Experts of a small language model: 12 experts in each of 6 layers, 1 pick a token.
Below are experts of layer 2 (counted from 0) of a mixture-of-experts language model. Rows are named router (the router's row for the expert), gate (a neuron's input weights, with its number), up (a neuron's input weights, with its number) and show model dimensions 128-191. Each number is 200 + 30 x the weight over its row's rms, rounded and kept within 0 to 999.
After each expert's rows: a language model's description of what the expert responds to. This comes from a sample of Wikipedia text that the model never trained on.

# expert 7
router,221,172,168,181,149,179,179,176,183,217,178,216,264,183,214,173,165,205,179,147,152,205,195,229,202,169,165,227,249,230,202,163,187,192,150,165,182,193,164,199,116,213,170,151,156,208,164,166,238,172,249,243,239,181,190,176,191,178,169,246,162,200,158,182
gate0,197,245,237,161,197,200,212,198,204,231,194,211,245,164,211,145,235,198,210,222,189,208,158,184,191,178,222,205,193,218,196,173,185,206,173,164,228,136,221,180,210,206,151,236,229,213,158,198,246,224,231,148,189,166,165,187,257,190,170,219,134,220,188,161
up0,189,199,172,202,233,201,167,165,198,233,195,190,154,230,198,219,246,161,181,224,187,161,265,261,198,163,209,247,163,238,158,219,202,226,202,235,198,204,178,225,151,206,222,241,206,226,224,181,186,201,196,174,232,236,237,212,180,199,203,212,197,162,168,221
gate1,196,220,207,188,201,202,182,239,223,169,185,169,154,247,230,156,217,168,188,179,184,204,201,187,243,231,232,168,235,209,215,148,144,224,212,213,191,199,149,181,182,209,165,276,175,204,223,223,206,203,182,218,243,212,220,261,186,239,185,181,120,225,171,177
up1,217,204,249,230,195,196,245,243,209,206,218,175,97,237,233,198,224,166,181,154,221,188,165,168,221,239,240,244,156,208,187,226,169,200,210,207,183,203,219,187,228,220,241,242,221,150,166,234,217,224,204,192,241,170,179,264,244,229,198,191,160,160,209,216
gate2,230,198,216,205,178,220,182,199,189,196,225,160,198,218,219,153,196,180,175,180,239,220,230,158,231,222,135,231,218,188,167,229,156,194,157,270,182,243,165,252,222,172,163,214,155,169,225,217,240,216,242,214,248,213,205,219,187,210,231,178,184,192,161,234
up2,226,168,207,189,173,131,174,214,219,171,201,239,172,161,152,173,211,247,222,176,205,210,218,254,200,201,190,213,234,207,204,165,195,207,160,231,229,204,176,217,146,189,227,241,192,202,177,213,214,211,187,152,159,149,190,176,170,205,120,178,245,207,182,195
gate3,183,217,168,233,169,211,184,223,209,168,237,219,225,236,199,217,238,219,180,182,176,228,267,163,180,233,173,222,194,148,157,135,193,167,247,203,218,235,208,242,193,228,247,230,229,248,209,212,251,231,194,235,257,211,195,220,148,202,158,194,237,184,160,208
up3,183,200,185,154,273,219,208,216,207,237,171,227,145,174,177,160,156,214,179,164,224,243,163,199,245,237,194,231,235,220,166,229,182,216,185,164,107,189,194,178,246,217,186,210,180,188,192,195,163,214,217,181,197,219,247,195,237,157,198,225,157,254,186,227
gate4,203,193,176,205,194,227,211,219,164,180,117,231,220,235,247,212,160,200,184,210,173,211,188,237,197,175,158,227,207,184,256,151,214,219,214,177,198,178,197,213,220,223,171,185,154,250,193,166,255,180,212,208,200,172,219,143,196,214,206,222,219,186,116,164
up4,195,231,158,194,184,172,183,211,201,184,163,229,133,214,248,197,218,175,192,219,169,172,227,190,170,219,200,192,220,232,154,166,211,143,209,236,237,253,172,200,165,198,218,261,192,140,141,200,188,186,204,207,221,200,206,243,213,167,185,198,207,189,182,218
gate5,181,180,186,200,216,141,234,156,206,173,193,197,193,236,208,215,120,195,152,161,192,228,156,222,268,228,137,203,218,212,225,178,164,224,194,162,209,233,165,191,213,239,199,167,216,216,183,179,197,219,242,204,228,236,197,184,220,226,241,176,164,219,231,173
up5,208,200,162,203,158,227,164,206,189,230,254,241,197,154,181,217,227,214,200,227,238,170,227,230,254,204,180,214,201,207,195,219,228,152,198,178,179,172,211,203,171,225,272,220,203,140,143,223,248,180,206,232,214,198,207,175,199,231,182,173,213,238,158,146
gate6,199,205,180,175,205,212,147,179,201,181,229,226,235,166,262,166,242,142,153,189,242,202,153,194,196,195,236,196,198,198,210,212,252,201,179,231,220,137,174,262,203,227,172,184,205,232,215,161,229,211,181,197,162,226,215,213,217,217,195,207,175,252,216,225
up6,175,236,173,205,190,241,166,150,144,224,168,179,192,160,217,164,216,200,241,202,229,234,213,215,182,188,200,198,178,178,166,226,215,174,230,191,234,223,213,172,189,199,230,186,268,243,246,229,208,227,196,197,188,168,158,214,201,159,173,240,186,218,181,239
gate7,211,163,195,184,170,187,229,224,217,249,245,247,185,217,178,220,180,173,164,120,194,212,131,240,184,192,193,253,204,201,227,207,225,227,219,191,212,165,195,172,180,166,287,157,196,235,161,202,214,157,194,229,221,228,203,226,187,205,168,230,226,221,212,242
up7,246,204,140,213,218,216,226,251,225,191,188,229,225,214,206,183,203,211,159,201,205,201,124,175,194,215,205,247,131,173,139,206,173,214,235,198,222,173,184,179,223,199,236,217,182,236,191,200,196,154,228,222,164,241,163,143,141,253,228,256,252,189,146,235
Description: Section heading markers

# expert 6
router,212,164,157,179,150,156,154,167,172,235,176,235,255,177,228,184,183,217,197,164,153,202,198,235,201,176,136,223,245,235,207,163,197,203,151,166,179,148,169,186,129,198,185,161,162,214,172,177,230,192,246,211,243,208,199,187,172,201,196,242,159,196,156,179
gate0,192,226,201,160,183,171,211,212,198,218,189,232,252,174,214,185,212,214,215,245,189,221,194,176,209,189,205,226,188,185,191,157,169,245,179,182,215,128,228,168,224,178,158,229,212,216,133,146,262,205,248,204,213,162,206,170,222,224,178,221,131,208,153,165
up0,145,217,175,210,224,189,152,182,214,250,180,201,125,203,176,210,212,198,186,234,184,157,245,314,203,197,244,233,163,221,170,245,245,193,175,235,213,183,183,201,149,208,217,265,232,215,250,227,215,200,188,172,195,227,223,174,190,173,180,210,232,169,203,179
gate1,215,215,193,178,198,200,184,199,198,173,206,203,166,244,189,159,238,186,149,166,185,246,187,193,271,203,191,150,229,207,239,153,142,203,199,211,191,192,162,197,157,214,146,243,204,189,213,206,211,190,193,206,224,223,212,233,186,238,185,200,146,256,178,162
up1,241,236,229,219,198,194,223,240,197,187,222,184,124,250,212,203,248,169,164,156,232,197,180,192,259,245,204,217,160,188,230,195,152,179,191,181,175,200,232,170,219,185,208,234,227,135,175,179,225,233,210,182,227,168,206,239,224,200,211,200,176,193,197,232
gate2,241,178,233,221,158,196,175,212,193,218,234,185,206,190,256,178,203,193,195,176,239,203,229,185,222,242,166,200,232,190,159,208,193,201,157,237,191,218,169,241,221,175,198,227,180,159,211,220,235,249,242,191,231,183,170,215,170,219,208,170,177,256,176,204
up2,215,157,251,184,180,163,183,211,218,173,185,211,152,165,137,187,176,255,217,157,193,234,238,265,193,158,177,218,185,193,248,189,192,202,154,245,187,192,201,223,168,194,213,219,175,240,195,212,281,206,193,175,167,172,186,186,161,161,160,209,237,192,179,198
gate3,211,209,189,232,182,188,208,246,237,139,213,209,232,247,204,205,247,252,193,180,205,219,238,162,195,213,146,221,205,133,175,165,206,175,252,210,227,240,203,225,196,200,260,244,238,219,199,202,220,214,205,224,262,178,204,198,170,225,158,223,212,158,154,195
up3,179,222,154,155,241,235,232,240,173,217,171,227,165,156,183,172,145,169,182,163,236,234,172,211,213,222,156,226,229,211,131,209,202,220,180,167,134,185,211,188,225,239,208,177,174,211,208,205,153,191,216,186,183,230,225,154,242,147,200,223,158,210,199,219
gate4,171,182,179,232,188,230,215,187,184,172,169,224,175,199,282,203,174,200,216,206,177,211,162,216,243,155,170,192,178,139,249,206,191,216,203,216,203,167,208,218,207,180,194,205,162,207,217,202,211,183,215,194,191,194,206,164,187,218,191,231,223,171,120,148
up4,207,223,181,201,169,178,174,263,217,202,157,203,175,236,221,221,269,232,205,215,179,181,207,200,130,212,199,183,212,240,161,161,252,175,191,207,236,245,189,202,162,177,205,204,182,165,156,219,231,188,188,229,238,204,201,196,219,223,185,201,199,240,177,184
gate5,134,189,194,230,181,163,198,157,188,157,212,181,170,229,197,225,153,148,155,219,189,238,149,221,296,213,183,221,192,200,201,210,180,198,166,166,170,235,159,184,211,211,178,153,195,213,190,144,141,224,250,157,261,235,198,171,189,210,242,192,185,202,224,154
up5,258,173,163,195,171,207,204,219,157,187,231,243,221,176,178,174,214,251,214,168,222,165,195,229,191,172,172,217,214,204,210,212,228,174,219,164,259,192,232,206,167,237,233,230,213,165,186,246,244,200,198,265,155,204,189,203,217,203,187,189,168,233,141,160
gate6,206,221,194,168,192,240,167,180,197,204,243,229,207,160,237,187,234,136,144,206,245,177,151,205,175,220,209,174,194,201,218,223,233,158,194,231,210,151,205,245,206,214,187,183,174,217,217,155,219,204,173,209,157,208,209,200,220,234,193,219,176,225,202,176
up6,177,221,184,189,227,173,197,160,163,223,171,186,198,180,221,181,240,214,248,186,208,222,212,202,178,187,216,202,160,153,185,220,244,159,262,176,254,231,221,180,158,198,223,186,246,241,224,227,213,246,201,189,177,191,174,240,205,188,156,257,200,225,153,254
gate7,201,187,198,199,161,223,228,214,213,267,241,236,147,231,168,232,158,185,169,149,167,194,132,200,189,168,219,240,236,226,202,180,243,221,203,220,188,187,187,205,203,153,264,176,162,179,132,216,167,145,174,223,217,233,223,219,206,212,172,198,234,221,201,213
up7,253,196,154,203,226,241,236,265,196,221,198,234,231,234,168,215,222,192,170,201,181,190,133,203,178,211,219,240,156,166,181,177,215,236,245,220,211,173,197,182,228,204,240,187,183,169,212,236,179,180,218,202,173,257,170,191,184,267,219,236,218,162,158,223
Description: Articles and prepositions

# expert 3
router,197,162,201,175,194,215,160,187,164,193,191,224,219,188,222,149,168,215,229,170,163,219,241,236,198,172,167,218,245,209,193,157,215,144,166,195,150,182,171,230,165,184,230,206,184,148,202,183,197,186,244,232,241,186,192,181,162,175,170,235,149,218,192,183
gate0,213,241,200,193,172,186,227,228,181,243,203,240,218,188,177,129,211,192,207,216,204,236,157,176,213,198,195,225,183,201,220,179,191,267,157,159,202,118,227,200,214,237,188,230,248,253,146,174,257,206,218,184,201,182,195,174,265,211,144,217,156,166,192,178
up0,166,216,173,192,212,208,218,185,205,230,222,231,136,268,199,227,222,164,164,246,200,124,255,233,219,215,227,209,201,231,195,224,161,216,187,254,222,201,167,197,170,179,215,211,191,186,240,218,191,231,185,197,237,205,231,197,185,193,213,220,204,184,160,168
gate1,187,221,213,200,208,175,167,231,227,184,187,190,138,247,213,177,233,179,163,199,167,247,193,199,243,214,209,180,231,178,199,149,171,244,182,216,186,174,166,195,171,217,182,251,205,168,215,209,201,190,193,197,265,201,212,238,174,204,203,224,126,262,160,149
up1,206,272,241,208,205,171,233,246,220,209,218,185,111,262,214,223,255,185,183,200,205,177,165,218,225,237,214,219,181,201,217,162,194,201,196,190,140,213,226,217,239,210,229,243,251,162,172,202,223,226,202,191,263,147,200,243,210,185,202,200,149,204,197,220
gate2,230,173,214,185,169,198,142,182,161,210,229,196,221,188,219,178,209,194,196,158,218,200,235,196,249,243,145,206,238,192,149,217,179,192,163,257,189,216,172,257,220,187,160,213,197,218,238,221,209,235,230,187,253,184,191,190,169,182,215,194,194,211,198,233
up2,209,179,206,183,203,171,165,261,188,173,191,218,168,151,159,208,168,173,211,163,201,222,242,221,219,172,192,210,206,194,227,188,182,179,158,211,176,185,189,210,159,181,206,232,189,187,210,249,235,217,189,174,173,195,196,198,215,175,141,172,215,175,160,156
gate3,196,183,153,242,174,167,223,226,204,155,207,226,254,199,234,169,219,176,189,179,179,216,255,180,160,227,155,249,206,142,169,158,197,158,250,234,242,222,216,234,183,196,232,215,212,227,226,185,199,219,177,239,259,180,170,193,157,231,126,234,244,175,165,191
up3,212,211,179,160,233,165,207,215,191,245,162,198,141,211,146,201,134,243,163,183,234,209,157,249,225,237,189,199,260,213,156,206,202,219,172,167,121,226,193,213,224,192,187,213,168,216,234,205,198,197,229,156,201,251,221,216,245,151,242,238,187,212,169,220
gate4,182,180,177,218,185,224,229,199,165,199,156,259,174,242,253,200,164,174,213,219,173,219,186,226,225,175,171,199,203,156,204,189,205,232,211,183,190,143,231,201,194,181,213,210,196,225,220,156,232,192,204,194,174,198,215,204,216,210,194,241,198,202,160,209
up4,194,222,163,200,169,206,188,233,218,166,151,217,172,231,238,232,207,223,172,209,187,181,207,193,167,217,201,176,207,197,196,158,255,196,218,224,179,255,160,219,160,197,247,208,187,178,159,215,241,206,219,164,197,216,202,200,251,179,201,216,208,237,176,186
gate5,154,181,206,248,167,171,207,177,228,153,184,196,170,224,213,232,151,147,187,146,174,235,150,204,224,207,158,244,209,204,201,161,175,206,164,184,201,199,184,190,223,211,182,166,190,212,190,180,189,231,231,158,230,249,189,194,198,222,227,195,173,214,237,171
up5,227,202,183,194,160,206,178,213,162,232,232,237,223,176,143,210,193,271,191,203,246,188,224,252,262,198,168,210,189,201,181,232,235,189,193,175,220,210,169,179,171,225,207,194,182,161,178,210,239,226,211,280,224,196,196,173,223,213,171,192,141,230,171,183
gate6,191,233,193,189,192,231,175,178,204,154,217,210,196,155,244,185,238,136,168,209,235,194,178,182,175,207,224,185,176,203,201,203,227,200,197,225,260,171,190,219,223,222,225,170,193,226,207,162,250,217,171,201,178,188,216,204,220,219,205,194,178,251,224,222
up6,194,220,180,183,182,204,163,182,154,226,199,163,200,164,203,187,206,199,288,167,210,196,183,236,174,177,196,169,140,173,194,219,253,215,268,198,218,192,220,164,170,198,193,174,267,206,226,223,235,225,226,208,167,212,197,224,182,179,165,241,187,224,173,221
gate7,203,170,184,168,159,182,234,205,217,194,226,187,185,211,169,222,166,209,144,123,172,186,137,248,167,203,180,222,232,197,193,196,233,221,209,224,200,174,151,209,187,137,254,173,216,211,126,207,166,183,200,215,209,235,195,193,203,221,143,232,215,175,216,218
up7,216,216,136,233,212,197,203,257,228,192,207,218,224,199,207,246,233,210,166,179,198,180,153,220,221,202,191,216,150,159,163,208,196,222,215,214,204,153,176,175,196,151,210,191,187,173,194,231,207,171,226,176,179,241,167,160,179,237,204,270,235,147,162,225
Description: Sports tables and modals

# expert 8
router,198,158,185,176,156,138,178,172,151,204,152,233,229,191,234,200,173,230,207,171,146,202,163,247,205,171,168,213,239,206,238,172,174,199,151,174,194,158,190,200,132,211,184,188,162,228,147,167,249,192,245,194,235,165,197,185,196,195,211,248,154,213,161,196
gate0,196,218,219,146,198,175,212,225,192,233,218,215,242,192,185,162,210,183,193,219,217,223,159,167,163,190,226,197,152,200,180,170,162,214,160,175,227,127,207,148,214,216,169,202,231,198,134,158,228,208,251,141,193,168,177,187,246,196,175,231,170,195,186,161
up0,171,245,181,208,191,223,188,176,195,242,230,216,169,225,188,228,209,173,162,223,191,157,244,279,228,195,204,217,224,219,181,233,214,247,178,242,213,186,181,218,156,185,237,219,218,195,241,223,198,196,204,193,205,208,219,188,186,192,189,237,200,188,194,182
gate1,226,217,187,183,186,184,146,209,192,169,174,186,179,235,237,148,226,174,155,184,182,233,183,212,220,195,208,187,228,233,198,116,167,217,185,211,182,202,164,190,159,215,165,237,179,177,196,202,210,187,214,201,239,246,219,232,177,264,194,203,128,233,197,179
up1,238,222,204,213,189,187,204,225,217,204,226,201,90,257,212,197,240,176,175,208,231,201,168,203,201,224,188,229,163,189,192,165,184,182,204,192,143,192,247,226,211,204,202,229,228,143,160,216,227,226,205,200,261,193,215,227,252,254,196,194,176,175,200,190
gate2,217,160,218,211,159,204,192,216,181,184,199,168,213,211,257,147,215,229,191,179,254,195,200,176,236,204,171,211,203,180,169,246,197,188,178,216,203,237,185,223,236,179,158,206,185,191,214,196,283,253,237,193,263,193,203,224,136,217,210,181,183,231,185,225
up2,237,204,222,180,199,162,186,200,216,176,180,215,159,147,141,193,185,198,214,163,183,233,253,204,206,185,161,184,195,200,240,166,182,219,174,226,194,174,192,251,150,182,223,249,175,216,202,249,221,202,187,161,162,151,192,195,221,182,152,172,233,180,150,162
gate3,156,167,188,234,165,181,199,263,226,153,204,227,248,233,213,215,261,188,220,173,205,236,249,192,191,233,147,172,203,132,170,152,213,167,228,221,224,267,202,243,196,194,259,237,225,242,216,212,252,245,201,225,247,198,207,191,165,220,150,220,208,174,163,208
up3,206,216,149,130,242,196,230,201,173,220,186,227,135,193,173,191,153,229,170,172,229,226,156,215,202,247,220,245,213,201,166,238,196,229,178,187,140,169,195,177,235,200,222,204,173,186,191,196,181,193,212,189,196,238,230,204,227,176,206,256,135,226,175,223
gate4,169,193,193,207,191,212,219,164,157,175,146,204,188,229,239,179,182,193,201,247,188,208,186,226,220,182,184,193,185,155,255,185,191,205,206,189,187,171,183,204,193,181,191,206,170,230,196,179,246,215,203,191,204,204,198,169,175,210,198,238,222,183,120,188
up4,209,199,175,174,161,192,184,251,221,189,182,230,187,239,251,226,215,213,151,202,169,135,227,231,130,207,187,188,218,249,147,150,261,204,232,215,238,261,161,205,176,173,243,251,179,172,155,184,186,163,218,196,240,202,191,201,239,209,198,186,211,193,186,180
gate5,148,157,202,238,181,163,226,170,204,139,214,201,200,237,233,210,162,157,176,149,174,264,160,233,259,208,167,210,212,224,228,202,188,190,178,197,195,203,154,192,216,242,201,160,213,155,191,163,144,192,248,187,237,256,195,209,194,212,267,186,173,230,234,153
up5,229,211,154,181,191,206,192,196,172,236,218,229,226,186,164,192,223,244,176,202,219,176,205,215,211,208,182,219,206,174,184,198,204,172,194,156,201,206,206,219,154,199,221,243,205,185,143,240,246,224,201,245,167,182,229,159,232,234,161,188,166,240,138,155
gate6,206,199,194,170,199,218,143,191,196,164,196,217,231,158,223,208,238,143,164,213,213,194,151,191,190,213,222,195,209,201,229,185,211,183,200,222,242,145,181,232,198,228,162,141,204,222,203,158,198,209,205,205,159,202,184,210,205,192,195,206,176,260,206,227
up6,194,220,162,191,189,223,176,167,178,220,184,163,235,196,236,174,230,244,238,178,247,197,211,211,190,185,204,200,150,156,215,242,255,226,235,194,242,236,234,166,173,163,213,185,249,264,217,203,231,220,194,213,205,248,171,231,208,174,166,229,226,178,164,241
gate7,236,189,179,210,160,160,209,225,215,252,245,235,161,198,166,220,158,200,159,116,182,196,139,230,178,178,198,260,200,215,219,211,249,199,211,253,209,168,179,197,188,136,219,175,170,208,140,235,179,144,182,213,215,212,181,209,161,208,175,207,224,203,219,238
up7,282,199,166,235,212,193,213,253,213,221,228,211,199,216,188,228,231,207,150,177,200,167,148,182,205,228,225,258,126,141,184,213,177,208,254,230,198,158,179,194,212,190,222,196,217,215,185,236,207,172,215,186,179,259,170,189,171,264,213,216,220,179,170,292
Description: Passive participles and membership

# expert 2
router,211,160,180,168,148,149,155,166,173,230,180,250,246,189,217,168,184,219,191,162,157,219,195,235,213,163,158,231,246,227,204,171,189,195,142,168,176,175,162,181,137,186,187,180,162,210,165,169,238,174,252,219,232,184,191,175,168,219,185,243,148,212,171,180
gate0,184,254,225,164,168,223,213,252,204,213,210,220,266,186,221,173,240,199,240,184,183,214,185,185,190,178,210,206,185,213,214,144,195,204,179,172,199,123,205,166,222,229,176,248,240,266,137,158,272,209,232,164,225,175,180,166,250,224,166,216,158,179,187,160
up0,175,211,184,193,226,197,182,158,210,267,180,215,135,215,173,241,215,212,146,257,215,122,249,255,180,202,232,251,202,218,156,262,191,219,172,255,202,203,195,202,149,164,209,222,196,169,248,211,207,191,197,165,198,211,228,219,190,188,217,229,208,199,169,194
gate1,213,219,196,212,204,193,169,216,216,185,200,179,146,234,244,125,230,185,163,217,174,263,199,195,244,196,257,179,240,186,159,155,162,230,199,217,214,199,169,183,174,214,198,245,211,178,202,210,199,179,189,195,258,225,192,208,191,235,189,202,121,259,154,168
up1,236,271,225,243,198,177,215,233,202,209,213,175,86,233,215,180,234,149,152,166,235,205,147,201,225,235,242,218,174,156,197,212,149,166,213,215,159,208,250,189,225,200,228,239,209,120,172,231,210,217,196,202,241,161,193,249,237,235,204,190,162,217,171,233
gate2,250,187,209,218,145,183,180,204,170,171,223,182,192,203,215,171,215,181,191,189,245,200,231,187,223,218,162,203,248,209,137,213,156,174,167,232,210,250,143,242,211,181,161,237,174,231,214,216,256,225,222,210,215,187,199,238,178,195,207,196,178,219,184,218
up2,213,170,241,185,196,172,166,225,234,184,178,213,173,177,164,191,172,215,212,179,192,223,209,233,211,171,175,189,185,197,247,205,210,245,156,248,210,183,185,216,163,208,251,214,187,184,215,248,237,217,175,152,196,175,184,182,194,202,136,190,249,196,181,158
gate3,192,168,192,205,178,173,208,216,207,166,214,245,233,229,197,204,249,216,193,147,194,184,250,159,163,219,164,202,219,163,196,176,183,158,252,222,208,199,211,221,189,201,272,230,238,225,234,207,244,201,203,213,263,198,215,203,172,211,125,212,207,157,169,190
up3,173,198,145,191,201,218,204,209,209,226,181,177,153,198,199,198,156,205,165,156,227,232,144,228,215,228,211,237,222,206,176,190,229,235,167,205,146,181,185,199,245,210,192,193,187,197,210,213,116,226,226,197,180,231,199,200,256,173,232,254,161,224,196,240
gate4,175,151,177,191,187,201,225,206,175,182,160,210,211,206,238,180,198,193,217,224,171,189,180,219,198,161,133,205,196,169,224,212,205,194,237,184,190,179,219,241,176,216,182,167,172,225,219,173,230,197,183,183,183,193,218,200,167,205,189,218,217,193,124,163
up4,201,191,177,221,175,165,186,232,247,190,164,228,190,242,228,222,218,234,182,194,179,163,225,192,154,231,216,215,200,233,178,163,231,183,224,212,221,264,149,178,157,191,212,222,181,208,175,202,210,181,225,233,225,197,214,192,227,204,193,209,190,181,178,188
gate5,194,159,184,210,184,146,186,162,206,144,206,182,191,207,193,205,133,148,170,165,187,231,161,220,238,220,151,222,208,205,208,167,188,191,175,180,186,232,186,179,225,213,176,194,186,223,200,161,133,204,230,170,212,255,214,232,199,211,255,170,185,221,230,156
up5,205,214,198,217,167,211,158,194,170,200,233,259,203,184,177,200,204,211,167,180,225,164,190,268,239,153,196,236,181,206,195,188,212,171,187,182,232,189,179,195,156,238,212,223,229,171,172,221,246,195,212,227,156,209,188,163,222,213,174,188,190,214,164,167
gate6,181,189,188,172,194,242,142,185,195,160,223,211,192,163,224,180,208,123,143,189,235,196,168,197,182,185,236,191,184,175,228,202,232,181,181,221,224,156,178,259,207,231,185,185,218,228,229,162,213,218,174,218,175,188,191,210,194,202,203,192,193,253,225,216
up6,197,262,174,189,177,220,167,171,160,214,181,199,234,189,224,168,249,193,250,190,207,211,219,211,164,136,190,160,127,187,205,228,218,229,250,166,190,199,237,216,166,180,235,173,269,230,208,203,238,212,205,187,186,215,172,213,211,179,161,218,197,234,154,246
gate7,222,186,184,189,172,196,216,230,215,251,264,222,180,203,184,207,164,156,178,152,164,220,126,239,191,217,197,239,199,206,208,207,268,212,214,214,187,142,186,206,192,129,266,171,181,180,122,244,184,181,197,191,224,238,199,215,197,214,174,195,227,221,198,221
up7,241,213,141,205,229,215,209,244,204,202,219,228,193,187,180,176,218,208,179,188,191,172,155,190,214,231,193,230,137,161,171,225,217,223,230,230,215,160,203,199,218,172,202,217,186,173,174,241,207,191,213,188,172,250,147,163,124,248,196,228,231,157,134,229
Description: Determiners and anaphoric words

# expert 10
router,172,172,180,173,163,179,201,168,179,209,187,225,253,211,181,189,191,233,211,197,154,206,182,262,248,166,177,249,231,245,219,162,179,198,160,202,165,147,202,206,135,193,201,163,166,208,163,183,241,159,247,241,204,209,173,173,173,207,209,236,161,198,154,189
gate0,202,206,195,127,181,199,226,228,164,247,193,201,237,186,222,177,216,230,227,228,191,212,172,173,184,164,225,219,160,174,222,153,185,234,133,185,205,157,215,177,215,201,158,221,233,220,170,163,241,220,234,185,222,142,164,186,256,219,197,228,142,204,147,165
up0,159,192,148,167,201,217,174,177,174,210,183,214,139,235,186,232,216,196,160,242,189,148,235,252,268,209,212,207,187,208,145,193,209,210,189,252,174,185,192,190,160,201,221,187,186,235,219,216,196,221,217,140,203,256,196,169,183,174,211,214,235,205,174,169
gate1,207,222,186,171,196,214,175,184,218,192,174,172,152,235,244,159,224,186,170,194,167,243,190,210,262,200,227,176,219,178,195,127,176,231,195,212,184,186,169,198,174,216,159,249,182,202,208,207,218,154,191,210,258,218,226,235,187,206,188,198,135,259,164,171
up1,234,273,212,209,207,173,219,219,207,199,208,175,112,227,223,201,221,184,184,184,224,186,162,203,216,230,198,232,144,209,269,190,181,196,223,205,173,211,214,206,219,204,237,227,231,170,164,192,242,215,204,178,272,133,226,248,236,201,181,174,176,191,197,222
gate2,233,170,223,217,159,212,167,182,196,183,215,178,176,193,246,155,203,173,167,152,259,211,217,182,225,229,151,192,228,175,169,194,183,202,152,246,195,243,168,269,223,183,174,219,180,200,225,193,229,237,233,191,248,212,186,215,163,243,221,169,186,221,175,224
up2,206,176,204,179,158,183,168,219,231,202,208,201,194,164,149,193,168,241,230,164,172,212,226,231,218,171,170,230,195,209,222,204,235,192,163,244,180,183,200,195,151,191,225,242,186,216,193,248,249,209,195,172,172,146,197,177,202,147,133,195,214,182,161,174
gate3,166,175,176,242,140,182,194,220,197,163,179,220,235,246,207,206,230,221,164,175,203,215,250,189,174,195,169,197,227,152,167,131,172,168,250,237,229,216,197,233,175,209,254,209,224,237,232,209,216,213,198,213,244,225,220,176,174,214,152,224,190,165,167,226
up3,184,236,162,172,238,217,204,216,167,208,174,215,133,173,205,183,133,233,172,193,251,237,148,201,206,280,199,247,229,183,129,248,234,218,180,207,148,191,160,175,222,201,234,235,177,196,187,215,177,216,216,205,194,227,244,200,250,182,208,237,138,201,207,205
gate4,199,185,201,198,188,203,218,195,179,197,123,263,213,221,281,179,193,196,200,209,184,196,167,221,229,160,167,189,199,139,224,177,194,182,207,197,226,149,210,206,183,216,173,232,180,279,182,162,218,178,206,199,186,211,208,174,180,220,200,229,233,213,99,150
up4,193,243,167,204,189,189,205,239,224,207,166,210,146,212,241,243,192,198,194,199,151,173,198,207,155,228,180,191,199,254,193,176,229,202,196,216,236,265,154,196,166,167,225,211,152,126,148,206,203,210,220,182,238,166,201,233,215,191,198,207,198,190,181,177
gate5,162,184,194,224,192,157,206,160,197,177,208,177,177,214,225,195,126,152,159,155,163,227,169,218,271,234,183,192,221,234,225,158,206,187,171,188,172,236,198,186,211,199,188,153,169,210,200,174,172,214,243,175,234,240,202,208,204,213,213,196,179,233,222,146
up5,236,205,187,204,175,232,197,223,156,191,230,242,242,176,162,228,220,230,220,176,231,189,216,227,226,207,178,242,189,167,204,223,210,215,204,138,234,162,210,198,166,251,225,237,200,153,170,238,257,232,214,248,172,197,207,154,191,224,210,204,154,217,163,170
gate6,173,192,191,146,156,225,159,189,229,207,216,223,199,146,233,201,207,143,171,193,230,190,177,187,209,190,190,198,189,196,211,209,239,168,177,200,223,164,195,263,203,188,152,185,183,212,235,162,201,211,199,216,158,180,184,229,182,205,200,195,165,252,200,226
up6,200,232,207,202,187,207,143,165,161,226,211,168,223,172,236,182,197,208,247,171,207,213,191,259,178,207,213,176,141,179,249,223,215,191,241,201,230,173,181,151,172,178,232,165,229,240,209,213,213,228,211,200,190,217,202,209,200,177,177,248,203,196,157,258
gate7,217,187,189,222,141,206,218,198,225,271,244,224,195,223,172,225,182,162,157,138,171,222,132,220,195,156,205,224,211,197,225,216,227,217,219,214,176,167,204,203,194,150,268,169,220,209,127,232,143,158,189,223,232,237,193,234,185,205,180,209,227,228,221,229
up7,245,221,164,186,191,225,229,235,217,226,187,234,244,220,200,212,243,189,179,182,178,184,134,191,223,204,229,216,152,165,184,234,173,232,261,254,225,142,176,204,240,191,222,229,214,204,172,218,187,164,214,195,166,231,160,202,128,251,207,226,224,169,166,234
Description: Career and action verbs